config.toml
moe_layers = [0, 1, 2, 3, 4, 5, 6, 7, 8, 9, 10]
router_score = "softmax"
lr_router = 0.00164
vocab_size = 2048
tie_embeddings = true
optimizer = "adamw"
lr = 0.00197
seq_len = 2048
dataset = "wikipedia_en"
Below are experts of layer 5 (counted from 0) of a mixture-of-experts language model. Rows are named router (the router's row for the expert), up (a neuron's input weights, with its number) and show model dimensions 96-191. Each number is 128 + 24 x the weight over its row's rms, rounded and kept within 0 to 255. Numbers have three digits each.
After each expert's rows: a language model's description of what the expert responds to. This comes from a sample of Wikipedia text that the model never trained on.

# expert 6
router:116145160131159136127130113156131166139096137088151129116133156218129115147132156150115122090132167131134144142136140139118125141149141112110107143164136110141125163149141139118148102090103102125105091119125130111142089100189104121108108146150131070132094090154097167164168182104109130153
up0:109149158125119090167139124086082113154119153106156141109122141147115153175105157140155101083118055132172091116101129102100134156135116164161156160138143151101109146101128157134110157146141104161136110115111110131136111132105103113107155147130145177153114130109130123081137117148135145095
up1:147160130099105116111112123105122117123108137137149134126132134141124150136103198101152100106105139132116121085128144102161155101080143183109126163141109156113135107123131127127117136119143158128134171087155101167107122166154120154112131130128131098133130154116086122139107090105144121173
Word stems and participles. Stems and suffixes building verbs and nouns, especially past participles in release or biography prose, such as released, based, amendment, re in director.

# expert 2
router:118146102151156126112144124107111156111115142129126089118117128138108088151149121135144130140087131120157130091128145109139166145122121106106142162102122144156118121102159146135133139108173142099141102149088142113138114123117109133156161094138159115091139143093117153087117179139136068102
up0:133134104120128113135095161096142131134121108134137126088108184163135134145143124109126140169107179178115154127120124129126106108126099159103138122110137079124104129137143088136146131107161126101122152131159155144136158162101167135166121111094136112152158170137135173120114093113122133125
up1:082124088096130143116109130142102110089087128115103190138144136088108188107107130125130165135128111155133083140102095109148152133108145100167156134130143096090142103119112159136182170087116126083121133124155149158134174140107184154085184105105110151118128113156126157170128109113134113135
Name-internal syllables. Capitalized first pieces and inner syllables of personal and place names in sports tables and bios, such as G, re in Gregory, Mont.

# expert 14
router:167129151118102139157115139179148154166089120119140102137144133207121134128088138158166134138138097096128119148129139073139115152099177154089104149184142134139118140174115113132105124103132104113124146133099103142143116147163118117148105123110107082105132067156116144131136155110126093145
up0:132134154090102142178152093154108092108108099132084114080178121112113126120136111126082092157119107143133146113109120112156117118115121160143098134162118139099144131143089121122147115123104101150147115128136111124118117127130157114159107154066110105140105135136132098119159122150123145081
up1:098131085135128150109144134120122092153097111098139103164146131142074154134137119130086173151140137155173091107127115094160126138136139132152088118124129129138138134096163126107088131130171107109136100173111138100083103126117103102129110109130126151121141149130127087138132107153117153159
Word-final suffixes. Final suffixes closing a word before punctuation or of, chiefly plural s, plus -ation, -ity, -ies, closing parentheses and percent signs.

# expert 8
router:140121165139147129115135086122136154115095138076118143106163150150142122139094129158087139132142167119131118089145136121116192126165100140111107139145099107116135129148128118113140090151120123099129126155130150121119134129092126124131130153114144047139085134137133110085139141113119096109
up0:146157140118129158114090134089163072118153122107108160086135157112112124111133142116137153175091122109110138172176076108106151101111085141113127161109156115105133179115151164205113167105144108124152105107129151098111118116123140144095158132145142151123147155156158121119133140148134134126
up1:133141108147120137102113112142144061105137143162131100114112116144137124184131105106095148142152135145111143126090082121167138184127085090153121139114136150134124168106077166159144151139131141175174096104144147095183108133122131139149099147090100138155115119115111098143107108114139135138
Numbers in tables. Digits and dashes in pipe- or semicolon-separated statistics tables, plus plural s and pieces of place names, such as 0, 6, matches, Carolina.

# expert 15
router:107105066099161107110103114106165090072121162127105125123099131143106114141126136139172076104098128145128087124142141119154106115132143165130091127145127126125108111145164139110149131095153157165132145149138121097110084137104081142168142088151119169129073125127137086166145123113151151126
up0:112127128114148150152151101109106120153116134120129131121162143126101167178105127149076153151121139096130107130079148123117113090134099124113162153122148109100160156101121101169074134124094141112109144132120091113134121143176164105163128114110179100124168168161138134114089136132115149125
up1:088132146166107128131140106165121141150112147117159123164157153132117143102125143131075148116084131118138104105108113158151093075096172118135137138141128126125107154168131142134127163179089104148075105145143131122079132127149085127137132133150101146159117122134083146162143073107143129145
Spaces, headings, initials. Standalone spaces, the == of section headings, and capital initials starting names or words, such as S, C, A.

# expert 13
router:107117095108138143079119121140126172106126113100119166117106104123138129064151123136139171112089123146088108137133136116109140120124141106147098096162116149117094116135112121128119120194112068152126131141149146086103167135120145119149117128112142170165111119093165107113118109109158137157
up0:132143144133135110122126137122119095153151082157171126098142147115172134124162189109145127146090105116144109088103130146124100129139140090110121156157155141163134105143129140157119135109090122125098117124172120126108089122127122139185144151136090116132136104105143128132131124123081141101
up1:126133114084108161178100113178107129088095094154128121139148130124138116131139148113140137203104150135130149117113150121128117097092121193169125136140110113130115100134159134111146138127120126138149107091155094166163108145128158094142101162123188130073128137151141129121080135124149124103
Capitals in abbreviations. Letters inside acronyms and Roman numerals, such as SC-I-E, V-I-E, II, plus odd word-middle pieces like cl-as-sification.

# expert 4
router:111126167131130133109167141162124129163137156141144127116142167140136121153097114138121120117129085148120146168131150130146107112165121130143134101164129161121112144122128126171076145131129133113123132135092120134113136134136180157095170139100120136106139071136086117130170154086070137155
up0:135125098145113108124119130102153149137162104149102104124131146119102096157160102097156165147119141123120114130124146131136151082133158129095115108089137131119121081133145103126129155144067125102092144095099135097110186127093144179101108111166171133128127139122103168114111112134185114128
up1:133155104158091092140098148148094113122171162081084117125180099117132139122154103142153138132130128053122140151104161090089163092116126118108154116126125171129132143158132128144143148170140113143123126138155141158100164115164101097091122137107134111107138122151097157131101158112157149114
Function words and verb endings. Prepositions, conjunctions and auxiliaries in running prose, plus verb endings that lead into the next phrase, such as in, to, as, was, -ing.

# expert 1
router:171122153124138124101119140125129131146148073090147145115146114130151132105118162142140108126124100170119091173107139106175165125144120157105107144149121121135135144135114124135134119120122113092103145143105138153181090114169154166119131148146158130132131131189118154141066125129142124104
up0:118112200123181132113137137143122111145188151136133171149138164153168102138185126139146135129133122087142155134173156169120144134135156157148131122142098147163115138139143130161161151131129104118139116133165105136091156135136094075113113124124111147095156173114097154115126108135153091106
up1:130170125155144110135146103148091114107095134147119128124122148153113140105120143130099143134125101141118107109078170113190108100089123134144121083131172151113174175169118134146136122159155180163089122130180122142149087143149086139121093114125109139126100121094151106127123144077150109159
Mid-word fragments, years. Inner and final pieces of ordinary words and century digits in dates, such as s-light-ly, lat-ter, 18 in 1821.

# expert 9
router:095106137130118126100129133095103086147143082175100147126139178119122110127108103129129135137131123084133112123140123109129121103106082138122124110132120094127107125102155091106128136124102118130126133094135108136082130158130153122114132162123085191160173117106093160106153144108093130130
up0:126163075141142092103107149167119091125140108068183115140119131180147126120108179138163138109134116122137149193119145104149115121105145122106108089134134111163140127155158092100114154132112128135095150149164118110149128117117135090101141118100125093105151129179164128152129111167146118144
up1:098144104133114170140109128138118124113129200125131129151124136111081152167135100121131101123130087114115129142147127071107148139079118090153155191141165161123134101151098128128119127149120148090117119108109160104155144138094142110140163126137128107134147118146147113152099062096102101116
Punctuation and connectives. Commas, periods and line breaks closing clauses or digit groups, plus function words such as and, of, that, which.

# expert 10
router:162127082110087130126118123151104129115121158127132121184123111076075159185167137144123129168129108125151138125151149140139154112122157127144160161142122143129092122116113132115145116146124129099143123099127114132128103102169150187086114126140138062146098145122084141116139140143133105090
up0:095164120126129133138126125153095118092132135102082142130124125113108164095119131133126127121102108136105145133154114132122160137113154105171143133117129131124094125143118118090142137145166094166137124114159129136153149133134048102133155135118145134144134151062108149147135143135121137126
up1:154147161109069101124141115181141108113108098117150151136094137137114133117118133139116112122119106174131108113097106125131087154158129130125134088074108152134115153125149143174139163084145137126120109148123093139113117101097172156083122073164130115139131160186142125119089117108109092113
Inner pieces of names. Middle and final word pieces of foreign personal names and place names, such as ti in Shakti, el in Menichelli, men in Turkmenistan, as in Texas.

# expert 11
router:130113129109155135147106149150152122159125088120117132132117107061158139153145096097153089120185125142142173086120114123120064147060178132124117118091098101171114133116138158128091168148110117146151141124124136139134145146094136106116154130133131095121148167128116155100079111141101105130
up0:140120115102110070117188095141125124096084160148132133135133118126120092169131151122113163133090127166151176161135139143116099148169124118120099109139149144170108115135120129129132188121116132135102161139112116136144109114140134124126135112102166125158134113117166165165110096162117134185
up1:113149105137111132109124146128136082148130141101121114074106108131109139147165145121118112140080119151117128146096151084117098090141143156121138116133111087165148129189132162164085115097116123110125114077108122132173121143173109165149128130158112119128155117095103132112164135128067129160
Inner syllables of words. Second-syllable pieces following an initial letter or fragment, such as F-lo-ra, jo-ur-nalist, I-re-land, Philos-op-hy.

# expert 12
router:152103083145148103156096122134171105179156118136151129126129094142110125156112117153172135144136123094154161138135132153093166105093110111101120138133137136135178122133108134145109116146126125099103148127154102133159110115159121105129065171138157082130138095117119102136140141115162121118
up0:097152140105153094110140140189097124110113143115117121096093161100145118126126142085129098111121108146136137100086105145187139107133112192118130126117148109117170137114141155151152133099147106144156121085128111148157123117120140110106104102144130148113078134139141118117118121106123107140
up1:082088142128155119105125139123114150151098135115139131122145109130167124120125162119098103138126126124080083192116102141124160138131140105165149142137155134112130102097086158105119105111155117102138122124141129107124145130123126124134137106108191157103137138098175102092125096138152102147
Line breaks and headings. Line breaks ending list fields and = headings, especially in species taxonomy boxes, plus symbols like degree, prime, and ==.

# expert 0
router:115117150131101145125108119091128129168135146110159129119155084141102116109140126120116129114140148104120080142097147168131107127137112103121157129131148165124149124120145130107116120082155092102177129158123146103124112095100137141154134123127110165101098199138146172092143085170156134127
up0:114132115108110143097185145124140143108114145123130111135179161122100128150137137076107135149119121115109083114141121110119100134134176130158157143090129119151121149099122123134149125107119144148109122160123157138103168097098121125167119168118173118124105122097101140112110123122138131103
up1:163107120110135112157112093150105115119136125098114111141131103102126127135158140150117133098145155112141150142161123181126078094083107097122133124137173117126133155128113130171098111119109118147098088120161096138096158102133122083130128109129172123115183124161124078131130136166143122117
Word-initial consonant letters. Single capital or lowercase consonant pieces starting a word, often after hyphens or brackets, such as f in free, M in Mr, P in POWs.

# expert 3
router:134108132162121145168121113126139119099130140143170114121105118108144094126148130120171146112113189164111133124136153178098156160119094082134133157109154144111129114096150087124140153097133151155146129119143131104148095131067102176064132093135097133136119121130127156185138106110166112130
up0:122125162152099144149117137114120069110098133145155131128131120110125081105144165106126111125109078129115173147122114118129111099142123107124125172150138118138124114133085103114146162128094179117105129120124135150135107131104119127160131147131116164146140125141169117077157114119133116168
up1:101170139068158120148160165093139138122112090172145140154102160121087148114141124128133123126107126128133168102100131155132119071102168132111111139142136109165129132155135147178100175086147123150127135116142134108160157146137082109087133109142109146116154109134157107133129147105127090142
Word-initial syllables. First syllable of a word split into pieces, such as de, co, pro, con, plus the blank line ending infobox lists.

# expert 7
router:132115143149095133141155153135080132124158136138098135140155146156125124104131142132104141138140124151114127097120121138126142125145143120087130125077134110115131093106131155132164145155076160139131152140096115099078130129114106119166092136110106189110131119121113112157121141109127130141
up0:159084082119185114110118166147083122117134115124165115132106166141135157128101121121114122139118151153128148127122128124133091087116137176105126131127145148157116145110098140132124120114148102150152115144145126156137146152109117142086156125113165106126158123105085114171107128178090092102
up1:112127092113092086114130161122069164134125103131129112141143159136101129147137116102092129110099103168108108133139121108139080111121126151119125128118127123078166145116137083172135179185122132116131120119129102145160129137126125122154125124110119090106134129151123109135134144108135131121
Table pipes and verbs. Pipe cells in score and result tables, colons and semicolons in lists, and auxiliary verbs such as was, is, were, has.

# expert 5
router:125142138135138096120156149150149139071123112163161120156086125095125112100099118128125115112169094116166145163146128075086078131108148161133096157073116113106147148098115132153167106144179137122144127159170131152109189136149152098121134126164119114136134141137123155089139146089129149151
up0:143126155180144114110138144124107143136085179188118157133154096159162115126170106089132138114113142108083172148141146128136169118134123117155143139112144152073162165144099131123123156147121134109170119124113121133152107112139165108122114128136117118071139113157131106113167163133152146152
up1:124089126110115121109134147121144156081137091137133145136130131117110091163145144107131141098135065122123140105138145108105144117133150148171113121118199111134121123134134119172060151124126129142137063153103139103112108092114093141116085159108076136141177147138099142161168081163160135166
Articles and table rules. Determiners after prepositions, such as the, a, his, their, plus the ---|--- separator rows of markdown tables.